Below are experts of layer 5 (counted from 0) of a mixture-of-experts language model. Rows are named router (the router's row for the expert), down (a neuron's output weights, with its number) and show model dimensions 0-191. Each number is 128 + 32 x the weight over its row's rms, rounded and kept within 0 to 255.
Before each expert's rows: a language model's description of what the expert responds to. This comes from a sample of Wikipedia text that the model never trained on.

# expert 48
It responds to: Coordinators and quantifiers. The conjunction and and or, plus quantity words like two, three, several, most, many, both, inside running prose.
router [165 170 162 120 183 115 153 126 124 126 118 118 108 129 175  93 113 169 125 164  73 119  70 119 183 137 117 129  93 135 125 193 195 169 165 157  98 138 139 155 104 116  64  96 146 152 163 194 148 122 110 187  89 162 134 127 120 138 130  79  99  87  71 100 143 115 131 112 153  80 127  80  72 163 111 155 138  96 145 169 118 160 100 142  96 117 131 165 141  98 124 102 166 109  79 121 186 109 130  81 189  98 117  90 167  90 122 104 139 145 129 140  88  96  90 155 146  85  71 132 181  88 157 106 126 157 175  94 188 179 134 129 165 196 164 136 117  62 174 152 120 197 115 119 125 112 147  91 146 124 148 148  85 162 112 102  65 131 139 193 110 113 104 116 110  97 154 135 136 144 111 144  66 103  76 159 156  70 150 161 113 142 103 133 174  91 117 135 142 107  98 142]
down0 [128 124 121 161 165 105 119 141 139 141 109  91 153  47 119 162 116 101  44 163 138 125 209 201 139 158 127 133 118 136 129  63 135 120 101  99 190 101 126  57 201 130 125 128 114 144  92 171  61 175 168 129  64 147 104 135 130  98 161 158 105 102 129 151 114  73 190 122 126 136 153 158 148 160 124 162 136 119 113 106 144  87 110 149 130 114 123 103 129 160 103 113 139 131 141 112 133 115 116 144 177 128  88 149  94 106  99 126 162 150 122  65 192 184 166 140  71 127 116 149 142 192 120  51 169  71 136 141 144 125 156 138 114  79 135 127 169 153 108 122 113 128  85 105 149 111 110 151  94  69 159  70 146 157 119 154 129 165  71 167 129 111 107 185 119 149  79 152 146  86 187  95 195 128 131 113 126 155 133 128 142  83 173  89 185 122 139 124 137 126 129  85]
down1 [112  95 113 150 136  80 146 156 161  96 111 107 103 104 102 119 141  86 100 187 141 140 120 107  85 129 155 157 173 176 144 181 184 154  81 189 147  85 170 143 102 120 104 191 113 164  99 124 138 146 102 118  90 150 151 104  92  84 135 172 168 109 181 121 158 140 116  72  93  83  83 104 126  90 139  71 118 153 121 134  81  68 129 136 132 124 113 150 162 157 153  73 107  97 141 141 164 186 142 174  85 159  87 157 146 152 123 119 135 145 121 133 155 152 132 188 123  84 134 119 132 128 147 100  87 135 140 195 135 150 183  77 102 105  81 167 120  64 110 123 186 146  88 104  68 144 163 138 132 163  84 140  68  86 110  71 121 101  98 150  66 145 117 135 134  82 149 147 212  73 136 178 150 114 133 141 195 134 128  94 141 119 125 141 151 166  87 129 125 152  96  92]

# expert 40
It responds to: Verbs and participles. Main verbs, participles and verb endings after a subject or auxiliary, such as was, began, played, held, built, sealed.
router [158 120 145 181 183 117 134 122 155 100 132 123 134 166 133 134 104 136  75 161  81 147  81  72 137 170 123 187 101  99  89 176 129 179 166 150 106 118  76 115 121 114  84 102  95 129 124 155 180 142  65 184  69 131  98 141 198 160 127 115 125 106 125 145 123  92 125 128 151 165 133 153  80 136 116 173 105 118 129 147 118 104  78 152 180 137 126 132  71  54 133  78 114 132 118  86 147 200 108 120 116 149 139 128 181  33 121 112  99 157 137  76  96 114 132 113 110 123 103 130 137  80 135 102 104 115 138  93 165 131  93 166 160 156 139  99 128 105 141 150 135 123 160 104 106 152 100 111 100 107 145 144 159 172 116  85  86 185  91 120 158  74 130 100 174 110 181 176 158 153 105 108 129 168  75 129 118 106  79 194  81 125 112  78 168  69 136 181 104 129 171 173]
down4 [ 62 122 108 155 131 108 117 143 104 108 126 153 129 111 171 147 120 182 198 185 149 154 144 106 123 172 156 101 158 143 114 213  84 122 103 164 142 148  68 134 102 140 181 102  98 131 122  84 176 122 114 138  65 141 168 182  93 133 143 115 122 149  91 127 147  90 166 157  93 146 197 150  94 153 174 201 131 117 102 116 134  83  66  97 115  70 107 164  97 112 165 118 134  76 126 102 135 106 143 167  49 134 136 121 109 106  99 177 140 130 150  80 205 140 144 114  77 175  87 102  89 148 144 122 136  91 124 185 149 172  78 184 178  88  97 127 119 153 109 132 129 129 144 121 173 178 124 102 107 185 121 104  91 114 110 139 151  89  58 136  68 160  68 156 114 101 109 127 107 118 148 113 160 125 163 149 123 112 149  83 121 161 107 160 111 135 151 118  85 114 129 139]
down5 [182 171 157 138  91 222 138 103 131  61  99 142 149 104  86 114  89  66 141 137 113 127 106 161 127 139 142  72 132 155 114 171 135  71 165 150 136 126 142 117 141 134 110 151 159  38 144  89 149 145 149 162  91 132 128 120 137  83 155  82 113 131 134 106 101 137  92 167 135 108 150 155 157 151  44 132 136 189  81 130 134 170 106 116 179 149 134 112 105 162 155 130 121 145 198  84 152 129 132 145 164 163 103  87 108 146  98 184 139 147 115 204  78 149 133 148 135 120  97 108 158 200 117 158 103 213 159 133  76 152 145 135 134 128 100  76 103 132 161 137 107 123 113 123 136 118 142 133  98  95 157 159 136 133 114 114 163  85 101 105 110 145 162 172 112 120  99  99 134 134  21 176 130 104 135 115 130  75 113 132 160  62 117 140 153 118  71  74 117 135  89  84]

# expert 6
It responds to: Initial capitals and the. Word-initial capital pieces of names and titles (Bl, Kn, Pe) plus the, The and table pipes, e.g. Bnei Yehuda, Blow Me Down.
router [144 137 110 154 158 154 177 145 106 118 111 121  64 127 150  99 125 155 194 187 102 138 105 105 158 113  82 115 131  63 125 130 148 109 166 159 117 176 113 134 166  99 113 113 191 151 128 203 155 127 107 183  73 143 108 111 174 166 172 110 111 126  99 133 174 127 183  98 165 130  71  95 114 143 102 178 119 164 160 163 140 167 141 137 179 161 165 161  88  85 187 100 131  94  80 143 142 137 120 116 167 121  63 153 133  89  93 115 115 156 147  78 114 126  86 135 139  79  72 139 166  96 176  89 122 153 144 105 133 114 146 126 102 163 127 150 171  68 124  92  78 185 134 131 136 122  95  90 121 137 108 115 132 103 107 121 147 178 134 103 158 119 133 134 174 127 170 133 185 186 155 125 109  41 120 164 153 136  76 161  48  99  92 110 164 136 183 121  88 108 123 151]
down0 [ 88 139  91 140 122 171 153 122 168 150 114  89 164 115 131 144 139 134 149 110 129  95 116 190 117 129 136 122 115 160 148 146  91 160 123 165  92 174  95 118 166 124 155 136 106  73 143 116  98 130 118 135 135 142 116 148  96 126 122 130 143  85 116 186  89 123 113 105 104 165 183 167 128 183  52  97 143 121 154  68 118 113 147 177 145  93 146 109 123 182 216  90 125  98 127 124 159  85  97 156  97 154  98  64 114 173  98 138 121 168 156 134 164 170  95 167 119 173 155  90 102  79 143 134  54 132 140 106 108 144 121  96 107 115  91 143 125 144 155 156 127 131  37 136 176 110 114 131 139 133  93 131  91  85 173 133 191 116 152  94 112 138 161 152 149 130 120 163 210  57  98 135 160 109  80 147 141 165 173 143 112 198 129  85  72 190  99  75 127  84  93 172]
down1 [ 82 167 123  80 117  84 130 176  72 115 109 134 140 162 111  90  95 176 109 119 203  82 111 187 164  88  89 104 117 147  94  93 200  98 134 104 108 150 172  68 142 210 139 161 119 120 149 109 127  95 113  52 118 112 142  42 117 111 164  88 133 156 115 108 101  90  95 135  54  52 128 119 123 107 142 149 118 104 105 155 168  91 197 139  92 126 128 139  84 130 104 112 131 154 120 121  87 125 138 119 138 150 113 139 152 102 138 176 127  80 107 147 162 197 104 136  79 126 138 156 181 130 189 109 107 145 116 141 146  96 133 151 120 116 165 167 119 151 196 143 146 107 107 126  92 132 161 192 134 178  95  92 121 106 140 100 159 100 117 113 127  88 143 140 131 127 120  83 158 113 132 147 176 106 178 153 104 155 114 155 115 158 128 152  85 105 178 187 125 165  58 121]

# expert 36
It responds to: Early word pieces. Early syllable pieces of common and foreign words, e.g. ul in indulgence and celluloid, ou in Doubles, te in teachings, ob in obstruction.
router [104 168 154 163 177 175 104 101 121 208 121 138 132 151 177 118 148 123  89 117 100 121 137  99 172 157 138 177 115 125  54 127 158 143 156 172  72 195 182 124  80 172 109  84 119 163 141 152 139 133  68 133  80 143  77  59 169 156 128  66 122 122 110 124 120 131 106 140 127 138  93 172 126  90 152 184 130 130 155 149 142  92 118 135 186 120 154 185  86  60 104 108 111 146 143 187 110 110 131 118 120 106 103 185 165  66  86 103  98 153 111 115 134 102 113 142 158 130  80 162 144 120 148 107 160 170 133  64 186 155 106  98  92 137 158 145 137  90 154 137  82 131 129 104  76 140 110  73 138  89  85 142 126 182 103 143 112 179 145 117 151 129 119 135 188 112 169 137 121 164  86  96  99 108  88 141 129 104  83 175 107 124  88  99 146 128 183 194 116 131 151 142]
down4 [138 180  99 102 115 139 190 154  97 123 137 117 146 169 156 111 201 118  88 198 124 130 110 144 145 211 110  99 207 149 134 109 125  65  82 133 116 160 103 126 166 113 112 105 113 111  29 152 115  96 110 150  96  68  76  70 104 130 156 131  89 119 160 133 111 117  77 105 112  69 161 196 182 184 141 136 153 156 159 153 112 117 136 137  93 159 113  86 151 147  66 112 119 155 123  95  90 144 166 159 100  97  96  82 144 120 145 127 123 126  89 177 150  98  91  61 121  76 142  82 145 152 193 142 138 136 157 141 182 153 116 149 118 109 170 132 150 108 101 170 108 188 114 126 140 178 111 170 155 105 115 127 116  83 152 184 141  75  88 130 121 145  88 100 169 141 153 124 135 144 120 121 141 120 149 165 103 139 118 192 158 113 119  86 138 162 137 106 106 124 176 150]
down5 [137 133  99 140 158 206  97 138 112  53 101 113 103  88 128 111 129 130 123 112  64 123 141 155 119 130 135  76 116 180 102 123 131 154 134 176  84 111 175 125 132 184 168 153  95 117  72  82 142 115 141 119 107 113  96 124 174 109 120 157 183 167  94 142 119  92  76 103 157 133 116 116 166  86 134 126 119 157  42 127 126  38 121 191 107 105 108  85 156 137 112 135 145 125 161 140 132 108 109 145 164 178 143 151 153 165 116 155 133  70  81 189 118 137 196 112 142  99 162 131 124 203 103 160 148 132 137 152 178 124 133 125 106 145  91 118 126 176 180  83 125  75 117  73  88 127 132  94 152 116 146  95 155 100 173 209 129 118 113 161 108  72  86 163  87 132 108 103 148 102 217 165 134  94 159 171 147 141 116 108 167 129 141 118  93  73 163 121 120 132 152 147]

# expert 47
It responds to: Vowel pieces in names. Vowel and early syllable pieces inside foreign or rare names and words, such as Ph-ara-oh, Burk-ina, S-inn-amahoning, plus the article a.
router [111 175 166 121 164  99 144  84 106 181 129 138 114 105 138 121 136 149 151 168 122 120 175  54 137 127 105 150 127 141  64 195 170 210 165 170  82 152  97 154 131  82 114 121 155 136  80 134 144 124 105 137 103 109 133  81 138 206 162 124 148 176  87 150 143 139 177 108 171 142 100 134 100 102  92 151 139 110 158 163 135 176 127 124 192 138 178 159 112  86 137 145 119 143 141 174 140 132 163 105 156 137 124 162 136 100  72 138  90 120 141 100  88 125 125 139 126  73  87 117 116 100 108 126  89 134 150 111 154 167 106 109 124 166 132 143 157 118 191 138  66 159 165 112  97 108 101  83 129 122 112 134 105  97 110 142 124 192 168 101 153  93  89 141 169 135 172 155 115 145 128 135  63 120  86 179 142 125 148 135  30  73 100  79 198 107 136 145  73 118  52 161]
down0 [123 110 147 146 115 134 132 163 126 110 135 152  95 127 110 138 127 153 124  80 125  85 100  86 112 149 121  65 104 140 131 127 148 157 114 176 112 141 125  81 170 173 101 103  64 102 135  61  60 106 121 106 100 102 127  66 144 120 142  80 133 151 111  97 151  98 117 161  93 132 107 117 128 105 129  50 140 116 157 148  89 108 120 146 141 218 120 143 110  72 181 168 165 117 112 102 158  72 147 120 167 119 132  93 157 116  66 106 124 141  71 156 151 181 128  95 117 143 188 186 127 119 124 200 147 166  47 168 157 121 168 141  72 114 172 100 149 134 133 134 115  97 142 195  66 149  77 184 141 144 167 143 142  95 197 165 137 192 167 140 112 139 163 162 133 168 154 186 143 103 117 102 176  71  83 131 148 133 122 167 144 151 113 120  99  91 109 106 115 127 149 121]
down1 [ 98 183 128  97 174 118 137  92 126  55 122  93 106 134 139 178 184  90 112 122 118 133 131 137  70 110 143 155  74 153 115 145 151 136 150 179 124 127 198 116  95  69 154 185 147 122 185  86 129 126 148 104 110 143  67  99 136 124 152 139 153 119 138 191 112 106 124 157 104 120 142 134  99 116 102 151 136 160 130 141 200 163 155 159 185 111 130 202 165 167  64 114 179 182 141 167 143 118 122 113 122 145 109 161  59 174  95 142 155 100  90 173  66 123 147 143 131 121  89  98  99  89  88 109 128  44  89 122 139 161 104 145 141 112 121 150 118 102 161 121 149 135 135 100  89 130  76 180 125  76 138 106 179 117 149 150 134  80 151 149 161 164  62 149 196 155  96 124  42  81 114 109 152 112 142 103 102 132 149 120 129 110 135  93 141 136  92 113 167 109 128  83]

# expert 9
It responds to: Closing brackets, list ends. Closing parentheses after country or team codes and qualifiers, e.g. (GDR), (hard), (UP), plus line breaks, commas and semicolons ending list items.
router [138 171 184 173 116 122 158  95 165 165 144 167  80 115 185 117 115 108 152 127 159 118 120  99 175  96 102 120 154  89  86 164  90 200 116 157  83  88 118  96 137  54  86 143 116 148 167 174 119 100  92 157 121 100 128  86 127 172 172 114  85 140 117 109 147 119 167 101 128 149 128 117 108 148  71 150  49 161 127 135 117 162 133 123 123 150 119 141  95  38 146  93 105 145 112 135 183 143 140  90 161  82 133 159 183 103 141 173 113 181 146  53  85 136  88 145 114  85  67 119 162  80 126 110 104 161 173 115 145 116 125  52 116 180 132  88 147 102 159 119  78 171 149 159  83 168  93  84  82 112 136 120 143 141 113 119 155 121 113 187 147 102  73  97 129 138 156 103  94 133 133  97  66 134 139 166 181 139 118 150 128 101 123 109 138  96 168 164 130  79 138 110]
down1 [118  64 109 162 131 142 170  72 145  99 132 110 118 100 146 171 124 118 155 185  97 146 157 178 136 164  87  68  93 126  93 118 120 152  73 137 140 143 117 156 112 117  96 100 115  48  95  91  75 203 117 155 162 118 136 180 148 142  81 147  51 141 133 146 154  96 159 114 101 107 154 130 192 166 177 215 138  86 102 163 140  96  93 104 187 155 101 128  64 164 106  94 125 145 140 134 142 154 115 174 120 142 127 106 138 141 151 128 137 114  93  57 110 130 156 105 115 109 132 195  93 146 138 121 106 161 197  97 119 182 121 107  80 147 114  55 139 116  99 113 107  84 160 148 143 150 144 117 129 160 111 126 136 156 180 138 109 159 100 120 101 143 213 155  91 153 100 116 184 140 116  87 124 119 137 139 156 145  80 122 144 118 116 102 162 165 116 107 181  66 124  93]
down2 [146 189 119 173 121 106 122  82 116 117 111 196 117 125 138 129 137 106 209  84 144 109 152 134 159 101  75 159 107 125 115 123 124 161 151 114 171  80  85 116  93 117 143 128  60 110 143 150 138  72 138  99 104 138 164 151 132 213 102 169 128 181 138 149 116 164 151 134 143 100 110 142 148 145 158 144 142 103 130 100 168 183 166 156 129 146 100 166  56 172 153 154 126  90 130 116 122 188 164 124  77 166 186 112  56  70 138 143 163  62 112  95 170  62 174 157  94 112  84  83 136 142 136 194  55 138 164 139 149 132 140 114 143 107 105 161  99 108 171 132 109  98 184 157  84  87  75  75  95 144 108 143 104  94 112 135 115 131  99 127 163 140 137 170 134 144 147 127 141  68 134  95 160  93  68 140 104  93 124 131  93 146 186 117 118 121 110 134 135 174 109 109]

# expert 30
It responds to: Function words, Timothy. Words like both, not, because, out, either, the and to mid-sentence, plus list dashes, table pipes, and the oth in Timothy.
router [176 124 163  95 154 125 172 126 159 115 139 185 101 152 168  95 115 121 101 176 109 155 160 111 169 145  99 140  90 111 129 178 170 128 175 153 131  98 118 107 144  71 106 110 178 160 145 156 190 167  91 157  67  97 116 120 175 134 125 124 147 155 107 126 149  95 148 145 150 150  93  92 135 126 102 170  80 164 155 145 142  96 124  77 130 182 157 145 108  75 121  96 148 115 134 145 132 146 131  74 164  96  73 115 142  82  72 136  82 148 154 119 124  84  78 150 152 128 107 135 179  81 150  84 168 186 186 127 175 194 138 151  97 162 132 142 172 115 200 127  71 133 119 184 127 113 114  89 124 132  79 150 143  86 122  98 111 162 166 137  97 122  83 109 180 119 127 179 137 174 144 109 125 142 117 187 145 114 102 166  74 143  68 114 152 133 175 189  85  81  87 141]
down0 [145 155 128 127 122 119 140 114 144 168 144 154 120 134 101 133 135 101 102  95 135 147  94 182 139 118 143 122 101 117 191 131 115  42 136 150 105  93  93 127  98 154 126 131 153 128 127 138 152 143  90 117 144 172 148 171 162 147 101  93 135 114 102 132 128 143  56 103 120 189 133 121 140 105 162  88 105 155 153 114 127 169  80 140 145  82 123 148 195  83 109  75 169 119 131 138 120 121 113 198 121 179 145 154  73 166  87  66  90  71  87 150 120 109 140 142 125 155 134 121 123 149 134 105 126 134 119 118 107 196  74  82 158 122 112 118 193 118 117 101  82 125 190 118 116 104 131 100 189 165 192 146 187 100 140 135 130  71 135 142 132 123 168 142 148 104 195 154 131 140 129 124 118 194  98  43 177 111  90 114 153 159  65 177 129 220 128  76 146 135  83  65]
down1 [108 180 155 122 122 171 138 138 116 153 110 103 122 102  86 160 181 145 198  97 159 125 131 131  64 134 194  43 161 130 106  87 132  84  73  53 136 127 128  66 117 180 134 134 110  91 124 115 126 179 127 101 118 114 134  98 132 137 131 138  87 105 157 106 123 159 124 118 142  84  98 118  63 150 143 102 129 103  97 171 133 164 109 164  80 177 114  90 121 160 130 148  83 113 128 129 113  85 190 149  81 177  71 131 117 164 143 175 115 168 109 102 181 183 115 123  66 131 149 123 120 144 101 180 166 133 104 141 130 129  86 147 119 124 142 105 135 112 135 140 166 145  97 131 164  76  31 118 151 163 149 131 144 114  81 181 157 171 137 123 126 116 148 122  72 197 136  91  73 110 155 169 109 118 130 108 168  76  96 146 118  47 187 125 122 132 123  93 134 149 145 163]

# expert 44
It responds to: Ordinals and sports tables. Ordinal words and suffixes like first, second, 2nd, 3rd, and word pieces in sports results tables about cups, seasons and clubs.
router [179 129 172 170 111  97 148 110 152 154 144 111  78 145 179 145 141 144 110 124 121 126 129 100 187  98  84 132 114  85 137 160 153 182 180 110  68  82 125  61 151 137 144 132 228 176 140 173 169 105 103 144 105 192 129  79 169 155 140 171  67 153 114  75 158  91 157 115 136 137  75 117 157 116 121 171 110 108 155 122 131 126 139 109 129 132  99 164  48 129 127 131 120  93  88 118 108 163 153 125 138 118  76 109 177 115 105 107 122 153 159 120  60 116  90 124 121 109  84 159 149  93 159 150  76 139 159 134 155 108 157  66  84 133 163 123 157 135 160  85  90 157  98 194  83 117 136  94 111 128  99 134 122  93  87 114  98 146 110 131 169 140 111 108 138  86 166 111 141 109 166  57 104 118 155 151 161  83 133 183  91 153  84 167 131  70 138 138  65 108 107  96]
down0 [158 131  90 100 196  86 140 154 130 147  97 133 108 141 127 172 126 168 101 192 161 126 102  87  92  95 154 180 170 183  86 145 105 112 126 142 124 115  79 137 134 172 147  85  84 111 184 151  76 134 123 101 200  98 167 149 128 148  78 148  62 121 142  85  96 121 150 134 110 177  97  66  97  87 136 130 122  69 177 145 145 135 114 106 170 149 120  83 111 150 198 131  77  88  95 169 118 124 128 106 148  93 151 153  91 209 201 140 110 126 137 142 114 138 128 187 138 121 121 155 150 109 126 135  66  86 157  92 135 143 160 174 150  93 115 141  97 136  72  65 158 108 120 119 124 150  96 146 172 111  97 179 116  99 152  60 143 111 162 143 132 129  99 124 101 131 143 149 133 147 126 132 120 119 199 137 114 116 115 158  90 135 119 118 172 148 182 220 128  82 106 129]
down1 [125  69 132  94 128  89  66 110 163 105 142 101 152 128 142 128  76 141 164 127 144 137  65 149 136 108 132  32 109 159  79 103 138 103  99 132 156 149 123 106 171 140 139  69 147 133 186  90 118 125 124  78 137 187 136 115 134 213 129  90 108 103 165 189  75  96  71 152 118 122 153 102  95 166  81  94 102 134 128 103 121  78 113 132 116 131 133 115 113 152  87 127 167 114 135 142 158 120 107 121  92 101  91  81 109 162 131 118 117 139 111  82  95  96 201 138 162 143 118 114 108 146  94  94 131 153 151 182 140 151 173 193 155 129 128 121 199 118  98 127 155 126 153 103 113 136 109 168 194 146 131 134 101 127 143 136 181  58 183 120 162 112 139 170 140 176  90 157 167 123 163  92 140 165 167 130 122  89 144  73 160 233 103 120 142 163 141 130 109 168 150  83]

# expert 1
It responds to: Sentence-opening prepositions. Capitalized In, On, According at sentence start, plus lowercase in, the, including; also second pieces of Spanish names like P-ue-blo, N-ue-va.
router [202 146 162 166 161 136 159 112 166 115 146 137 146 158 164  97  80  92  78 149 102 153 149  87 159 104  81 160 101  76 103 186 134 140 141 175  89 114 158 166  57 118 118 108 140 185 122 215 145 153 129 123 120 146  77 117 152 118 136 142 173  69  88 158 110 137 147  88 138 155 108 107 122 106 138 156  79 148 134 157 151 149 103  89 129 144 139 132 146  61 142 103 134  89 169 160 146 178 115  73 130  75  77 169 177  92 120 162 102 186 153  78  81 125  93 125 145  99 131 102 127  71 181 130 110 143 160  73 158 132 142 112 115 131 167  92 128  73 130 152 120 154 155 126 141 168  96 112  82 122  92  99 100 117  88 125 156 153 160 146 189  98 118 103 168  58 131 132 166 138 124  95  95 123 147 158 129 119 132 196  55  82  94 109 171 145 143 142 125 100  79 132]
down0 [166 119 151 147 153  90  81 199 101 149 131  85 103 109 145  86 141 120 117 113 117 113 113 107 171  88 112 208 180 153 119 106 156 120 123  66  71 135 129 158  83 168 112 119  75  80 101 199  77  74 107 113  90  99  95 135 120  69  98 122 127 132  94  78 112 108  94 176  98 126 117 127 120 125 140  95 137 149 134 119 118 124 173 156 153 141 164 134 124 115 101 151 119 187 168 140 135 155 187 117 162 181 130 175  68 113 207 162 145  95 192 106 122 129 205 105 144 166 106 109 113 153 136 119 148 120 160 150 109 133  95 112 178 125  91 105 123  74 127  74 124 151 134 155 117  91 112 140 152 102 153  91 133 121 142 141 148  99 156 122 146 143  57 103 121 105  59 154  92  93 108 148 139 168 153 157  95 180 129 109 129 178 159  89  68 163  93 123 133 205 178 132]
down1 [121 121 114 145 153 201  77 129 106 151 170 104 152  97 104 106 135 224 160  92 117 129 128 155 132 155 167 122 145 110 179 147 134 132 174  96 158  76 105 128 114  77 117  99 105 151 141 129 149 128 121 130 201 159 166  89 141 141 109 121 144 128 116 168 102  64  53 107 142 175 153 155 182 164 123 139 133 109 121  46 136 132  90  99 142 135 152  94 170 148 124 174 102  88 145 112  74 107 119 119  94  90 110 124 121  68 104 133 110  75 106 172 147 131 147  84 149 150 118  68 107 176 129 172 102 153  84 145 152 121 118 149 141 112 106  99 157 147 120  70 169 119 192  77  98 107  92  68 155  76  61  98 133 172 202 164 149 140 155 136 120 154 146 123 143 137  55 183 124 125 124 122 145  73 177  98 130 153 166 105 146 181 148 132 155 127 164  80 139 137 120 147]

# expert 27
It responds to: Word-internal fragments, prefixes. Mid-word pieces like ac, ab, um in tobacco or capabilities, plus prefix-like words non, via, high, low, based, and math symbols ±, +.
router [148 150 190 130 182  78 167  33  70 174 148 161 124 158 141 107 121 110 134  99 121 122  85  68 152 106 140 114 105  93 157 146 114 160 150 118 124 154 115 146 121 102 129  94 112 192 147 154 160 182  80 160  91 139  76 135 190 107 146  90 166 135 152  92 148 103 123 136 128 144  82 121 106 122 140 130 126 169 176 107 155 189  89 115 145 161 130 124 141  59 129 173  92 141 135 137 132 169  78 134 174 125  95 164 136  98 118  69 146 154 111 131 118  84 122 174 128  51 163 138 131  64 128 112 155 162 116  87 158 133 152 123  95 129 105 101 165  79 173 109 108 206 178 124  93 167  60 102 137 136 143 155 139 166  73 104  76 147 128 186 134  98  90 139 142  98 140 128 120 187 160 127 136 125 140 195 109 137 148 157  58  74 129 118 145 121 180 133 120 112 110 109]
down0 [129 176 106 167 142 120 145 166 182  86 133  64 145 123  88 125  55 130 141 147 175 117 114 141 103 149  93 124  55 129 139  92 109 130 168 132 110 157 136  52  99  99 118 128 135 119 189 127 171  96 166 186 192  81 123 151 114 158 145 147  96 159 100 173  94 172 107 119  94 176 143 155 122  72 105 170 183 125  84 169 105 158  74  27  87 116 130 100 125 141 126 127 171 153  77 162  75 141 140  86 121 188 114 104 131 119  94 180 161 126 154  84 155 129 158 155 127 107  78 141  88 122 133  83 107 111 115 164 218 103 103 160 146  99 137 120 106 123 148 176 136  98 108 134 168 162 147 111 109 155 141 128  89 187 140 107 108  91 123 156 102 162 125  98  89 128 124 128 117  85  55 110 161 130 180 157 152 108  90 118 148 133 142 166 142 147 152 152 120 165 128 154]
down1 [118 179 118 115 148 171 178 118 103 121 176 147 131 156 159 134 115 152 127 108 180 141 140 184 139 122 178  93 170 109  60 222  97 128  70 146 114  77 107 128 101 115 139 140 104  84 113 151 136  94 201 186 148 153 149 133  93  76 104 109 104 136  35 127 130 111 133 138 156 111 148 153 132 146 135 102 160 120 179 107 132 132 115 136  89 147 156  87 164 153 126 110  82 168 114  81 167 135  78 108 132 144 118 135 115 135 167 145 178 106 135 127 105 124 144  55 119 108  85 138 132  95  93  55 167 111 172 116 109 144 151 177 113 161 120  98 111  86 186 107 161 165 145 126 193 146  95 144 109 114 207 156 134 135  72  83 158 133  86 140  52 112 123 115  94 154 131 164 119 134 147 113 100 143 109 135 177 108  86 118  98 144 103 141 139  92 169 111 119 219  95  89]

# expert 28
It responds to: Spaces and p/f fragments. Space tokens before numbers, p or f word pieces inside words like Multiple, Montpelier, co-founded, and stray bytes of Chinese or Japanese text.
router [168  91 137 171 139 118 135  76 108 167  74 170  77 201 125 125 135 148 132 166  47 119 103 116 149 169 135 183 128  71  90 129 140 114 141 148 114 118  78 130 106 116 134 107 107 190 178 141 149  79 125 142 121 118  90 112 116 113 132 126 139  88 101 130 169 125 202 111 103 131 121 149 108 113  70 113 110 154 132 133 162 125 135 157 160 181 113 147  93  75 149  80  98  93 140 107 150 196  65 140 143 123  84 128 153  78  49 142  84 144 137 106 134 140 140 184 178  82  92 147 163  79 128 125 115 132 165 102 188 118 127 119 106 145 135 187 155 175 137  83  92 193 118 188 103 132 101 126  74 169  91 119 130 190 116 138 107 136  83 122  99  65 115 110 131 165 107 125 158 136 111  87 156 119 132 135 127  88 126 126 128 105  87  49 142 108 172 167 118 102 173 173]
down0 [189 118 107 149 150 120 117 184 174  91  37 114 141  96 110 135 122 178  80 163 125  87 177 135 150 112 186 133 127 136 177 179 137 158 193  87 166 100 111 105 126 154 123 152 169 148 172  69 159 155 114 105 173  99 127 148 164 121 185 121  96 158 150 144 121 118  78 123 106 126 105 116 140 106 142 171 112 148 138 163 137 158  77 104  97 103 152  84 141  88 178 123 134  79 115 156 124 131 116  99 102 167 131 100 154 183 150 162 115 148 123 103 122 131 120  71 134 141 159 132 172 145  43  23 152 125  80 147  83 132 146 143 148  64  93 128 122 145 154 126  26 146 144 113 138 158 168 176 143  96 110  99 130  44 126 147 134 117 155 108  92 146 145 185 108  99 148 134 121 113 116 133 133  75 127 100 141 118 185  82 106 101 150  97 103 129 153  97 149 122 169 145]
down1 [124 123  56 148 126 157  92 140  84 121 143 161  94  57  98 188 182 141 193 133 121 159 115 123  59 146 164  61 146 173  94 139 100  91 122 144 110 147 140  73 155 119 179 162 106  95 122 110 103 144 106 182 145  93 146 165 152 134  98 138  97 101 139 118  99 182 139 156 177 134 117 130 134 129 131 129 182 141 146 119 127  92 106 124 170 183  54  94 166 161 131 160 127  60 123 157 137 118  91 172 156 178 118  70 125 175  96 157 146 155 139 181 143 122 157 116 123  95  74 139 155 139 138 140 145 103  84 205 167 131 144 139 117 115 143 113 134 119 143 156 186 141  88  94 124 122 195 114 136  84 122  66 122  88  95 133 113  98  68 104 195 120 159 104 105  76 108 154 141 168 147 124 153 144  96 112 154 132 111 102  62 144 138 174  75 145 122 105 103  79  90 167]

# expert 2
It responds to: Capitalized abbreviation pieces. Pieces inside capitalized codes, abbreviations and country names in tables and lists, such as USA, MPC, Germany, and country codes like POR, BUL.
router [162 170 116 124 111 116 214  98  93 187 171 172 162 106 143 144 112 105 111 120 125  83 105 111 148 117 122 106 134 116 137 174 173 178 131 164 100 126 138 120 178  74 106 102 149 179 149 168 156 184  69 140 104 143  64  93 108 101 111 122 141 160  78 160 147 124 174 105 151 137 121 147 131  99 145 121 100 141 109 149 176 134  97  98 177 171 208 124 114  98 178 106  96 130  51 112 138 128  81  88 122 147  99 128 101  89  91 174 118 170 102 105  89 122  58 111 137  82 134 145 157  81 151 143  88 189 130  77 143 157 137  94  96 159 134 104 143 144 134  81 106 140 105 150 122 143 103 112 112  93  89 124 151 132  71  97 108 171 105 133 128 124  86 139 117 133 189 147 134 183 159 104 106 125 130 166 140 105 124 143 117  76  87 130 159  61 240 150 160 115  97 155]
down1 [103 142 145 151 137 132  89 129 176 101 108 157  99 147 178  99  85 142  96 155 125  68 107 121 142 127 135 126  83 110  75 179 105  84 165 111 124 115 186 134 107  75 102 174 110 113 131  80 136 129 204 121 101 143 110 127 135  98 145 113 159 108 128 135 138 166 142 137 137 138 105 145 193 190 102 129 112  83  99 102 105 112 137  95 175  96 155  79 149 114 137 127 145 104 132 133  56 112 151 183  85 125 136 123  98 195 166  94 157 140 135  88 142 128 135 123  91 131  96  73 195 128 135 117 128 120 208 134 142  85 104 106 178 136 107 153 134 143 110 125  82 143 123  55 107 137  93 106  49 148 124 134 153 142 164 182 118 110 139  94  51 140 182 123 132 115 167 177  72 162 175 113 115 113 140 169 107 185 128 180 150 173 138 141  65 136 119  82 164 133 115  37]
down2 [121 101 145 186  98 147 160 141 117 120 134 140 128 165 115 141 145 126 151 117  87 118 132 106 112 145  69 154 113 113 121 150 147 171 130 119  76 146 181 122 157 165 151 115 150 208 130 159 172 149 111 116 135 132 136 141 128 111 133 138 105 125 163 110 144  38 104 136 115 122  72 112 169  82 163  30 136 126 122 204 198 128 144 109  50 173  56 126 142 139 162 136 168 140 143 141 143 161 146  95 125  86 107 113  82 169 109 109 130 153 188 155  65 124 130 165  89 107 116 117 148  90 171 189 124 146  96 144 162 118 144  67 158 138 139 130 149 153 104  76 132 130 158 124 138 135 142 105 111 150  91 172 163 166  98 145  86 181 102 107  76 174 130 106 184  88 142 141  74 176 115 150 130  37 118 150  90 154  50 149 118 116 142 138 161 101  95  76 163 129 129 133]